Weights of a small mixture-of-experts language model, trained from scratch on English Wikipedia: 14137 steps.
Below are experts of layer 4 (counted from 0) of a mixture-of-experts language model. Rows are named router (the router's row for the expert), gate (a neuron's input weights, with its number), up (a neuron's input weights, with its number) and show model dimensions 0-95. Each number is 500 + 25 x the weight over its row's rms, rounded and kept within 0 to 999. Numbers have three digits each.
Before each expert's rows: a language model's description of what the expert responds to; "mostly gets" lists some tokens that are sent to it at least half of the time. This comes from a sample of Wikipedia text that the model never trained on.

# expert 8
Punctuation and plural s. Commas, colons, open parentheses, quotes and table pipes, plus plural s ending a word, as in feats, lists.
mostly gets: ",", " \"", " (", ":", "s", "),"
router:494520529501552498484496483509497476509505523497487476463500485479500474495487549585491531469491562494520516524499509495543529469471487511501500455514506525451510512474490527549516527518483547488455546528497473518498521500467483524512519484503551500520487499514502506478498507520525532511
gate5:485488535529510481531469481500505485511524513506437529462469515516474478536479531555456472452482504458516481508498501488535529457477518508539466521476506511501472501520536523524528538515522533535522503528505490537519513481448512527512491509474514487517515510519500489533484514509460508475
up5:468521497518438504470523472513495500524499504488505523502496506463479519501527465501506551514521445498491545473537543501440490545446474453473472531508510539513540484475459496461481489496485515479510492470505467460490502500511479478526473468500513509471497494517469501502522521497489518500
gate6:505492515506549482518459491522497508494523518474462487501492486539521500494539550532538541537480508551519545516529561531499510516486489531481487479481519498509529454487486482557479485480478505533455503526515478524521506504521494462531483476495529529508491488495536468502477470529492487490
up6:502526496504515493497460497476478539491491489551433496512490498499512467503517482458451497513518441522511490479510548555486523557466524508491482503469497476473473467503504479552495500502530464544519452533511501491535502519489479515498481489489494523471514485472527514525541485512496493499
gate7:510553513515479510460500508495489536503496486436539487485494515483515516540492507555478542470445519541502490484498537496485550507475457521518497498516487472470530475494477489493513503485452488530486512476500528511499484506539525493512510447527520529497529496481498482479530480490488555469
up7:489500472499561499485442466462499489469492524523493483492501471458502501473476468491489461525507487507509488517484521468495514498520491484545578499538486491513474494486532468564462546504524487513519527494483528489527526520493500505490477516479515505471469473515516513540508515514549514529
gate8:491491534526517539496487459530493478499511546456478499450481476504479455538468502484512501475484496505485489489526509546545539502509467540480498502497506502477496482539467525531458505587485471534493561495532488511520502521514506507503485505486504497518499479476523520493494509467522519472
up8:500478484493498505472468451531504501479498480440476500438490477528473525553483505509515493559495523470501512491522495533505557434487496500500521475510501512476544462515523535486501481505500507532489530490507475531478509504502512494502515471523503443522499527488550511491455503506503471489

# expert 12
Digits. Single digits in years, dates, coordinates, statistics and table cells, e.g. 2021, 17.3, 75%.
mostly gets: "3", "1", "0", "9", "7", "4"
router:516475499497496523467479561495553530507497549509498457470497477477521493531504518517508519463548538459541501482524504502523503508464541533512551520541500514469500493498504533528497531516447505497473523460518460513509525471487476515517529477486533497492501476490484519484497456514495489486
gate12:441453482505513509471500479547543467523499505495466509487497492507538462533509517467496549493557527498519522553533506511520499459495470484515530459548469511458504507479481501507494490530507470493523467507481513499487555491501492492473513499510467471478516488488501480466471536519500492523
up12:491486516490479512437479484548532548507468488531514472481518499521463518484467482523500518527460529493508463499510535489519501527517514505501524515497504511473493474494495492519530554501531563478485530497486543498529439530490494459492472472496505498500537461502504477534500489474488512450
gate13:488472492494473510462516511516468516495515482532512504530502493481505489530494470502478483505494541506526505539562494483514521432532492468524494560485467505465499507508524494528509482519484522523494450512498464451524524480505513481515514470524521489513494475501488446514435483550521483482
up13:497499505499519525545509474489511520523517473504541511519507498472503491460484501497538477462470497497527546456483500477506489535441481491502456495508525509511473512474502495488540477498506540531573497523475536474508494525538475492444500491538456480511483517533511516479517498472539512524
gate14:499496485481493465497511486556514513502519519518483476492537501520520437510470506493485535517506545539565492467516501507542495490489495479496521512463502534511510510465508457481522497523503483485518471502484501507518498539496514529496587464521530484542476496562475500519487490507485490478
up14:498523483553505476496474549512509503505473497487555524519482532504512510463500526528442454473472507474495473520468496485549470498500490519499492530444524507504470527474500488512518518497507503493473505438497477519484496521537506518509509499478513498501523434459453510522478494486499478542
gate15:491480449529492511534468535481450475504489530521521488519484519437481508561486525496544521521512524536511470524505483492543523498512527486507485473503491476533446472492493478533483524525494557519475493533479471542506505527496496466509501476491500463501521516497505521505516523454498496482
up15:437458531534493495486483556449530512471518487502517472486486532481477493503460522494529502437501490538525500490512508465468468485520521515527459521512511495510506519504480478504509494520526483489491454484444492489514442481513462506498479502511493471483515486506497557548519488506488501501

# expert 15
Table cell separators. Pipe separators between cells in Wikipedia tables of sports rosters, results and statistics, plus semicolons, closing brackets and quotes.
mostly gets: " |", " le", " —;", " kg", "\"", "}"
router:506481494507513485506477496502509490483483454529497477450516468494468498519496514544498520470510509504505531507532454479553473543445455518518498509518462495459455518508486524504508521500454495501453531519522482542521523487480506528516513472496527511535458468496502538524511472545487496481
gate0:506554484464539469502554474476499484499521477527509495489495487504517521527522491510526531496494532507548520497548508525528481475516485509476511547534473491488511486479498512450538504509489505533437541543475507507505487489493533503508511494470460508457498514505524533489465466552496479474
up0:522526477479534481541531458498508460507577491520503507498481482521515505562489513488539523522514539508544511525554505501504502526479510506495476514488497515510495500467518522480527502491504519507464525550478506530499500487486546521484500529493439481481481507466497509487464490562503522493
gate1:508506538510495520494514491467469515514495472475476479462482509507470461487514534493469522483483517529507468435477459489527518470499489518494534522543514494454433512476468511458506464467494504526500504515537489533475524495489511502499568466507537512487501523529519490491485495519485468471
up1:501537458542505487557483504491494482461528514528494491460457562517488532515472489517502517485514495457484538538492510535495495497495486525496509471493508518509474498476516495511483475508540492480513520552476494514510481472484516479475473553460476438483536513460494474476519488514528523506
gate2:531537550491512473526513500490538475487517540529491496481479556486446498516538507533473500526465519482496503508473517501511504558455513470487503461491515485476481474469502494504473537504492509539523495497484462530501506493464464502485493538472461499489507539525475530447523503490532524495
up2:531463493522461527514522479473482526504522487478568483499507495492521487478475526497484484511513496514459512493499450532462504533483518508479563502491484523538511461476510517508534525491492513506531513539462505469473520436509475479479527483500488496516515479481527439472494497500548485516
gate3:515489498499535542481550485453486512486513501500511467501491516482537455523513513519550518480497528541530456458494457508470543528458506475525513533498520467521522520509461474494527510552497511514515459532485495518482520481528512465510529513489494516517489517461524541480468489505499517482
up3:488483533504473502532461517556514505488510499509483489476508530531528499499496469521447441501505482521524492489491544520490489498512518453504461480522495516481510509491504526492492486468536458497547511481506481458473452511500448534491470443517507443491502445510496481492506496519523493511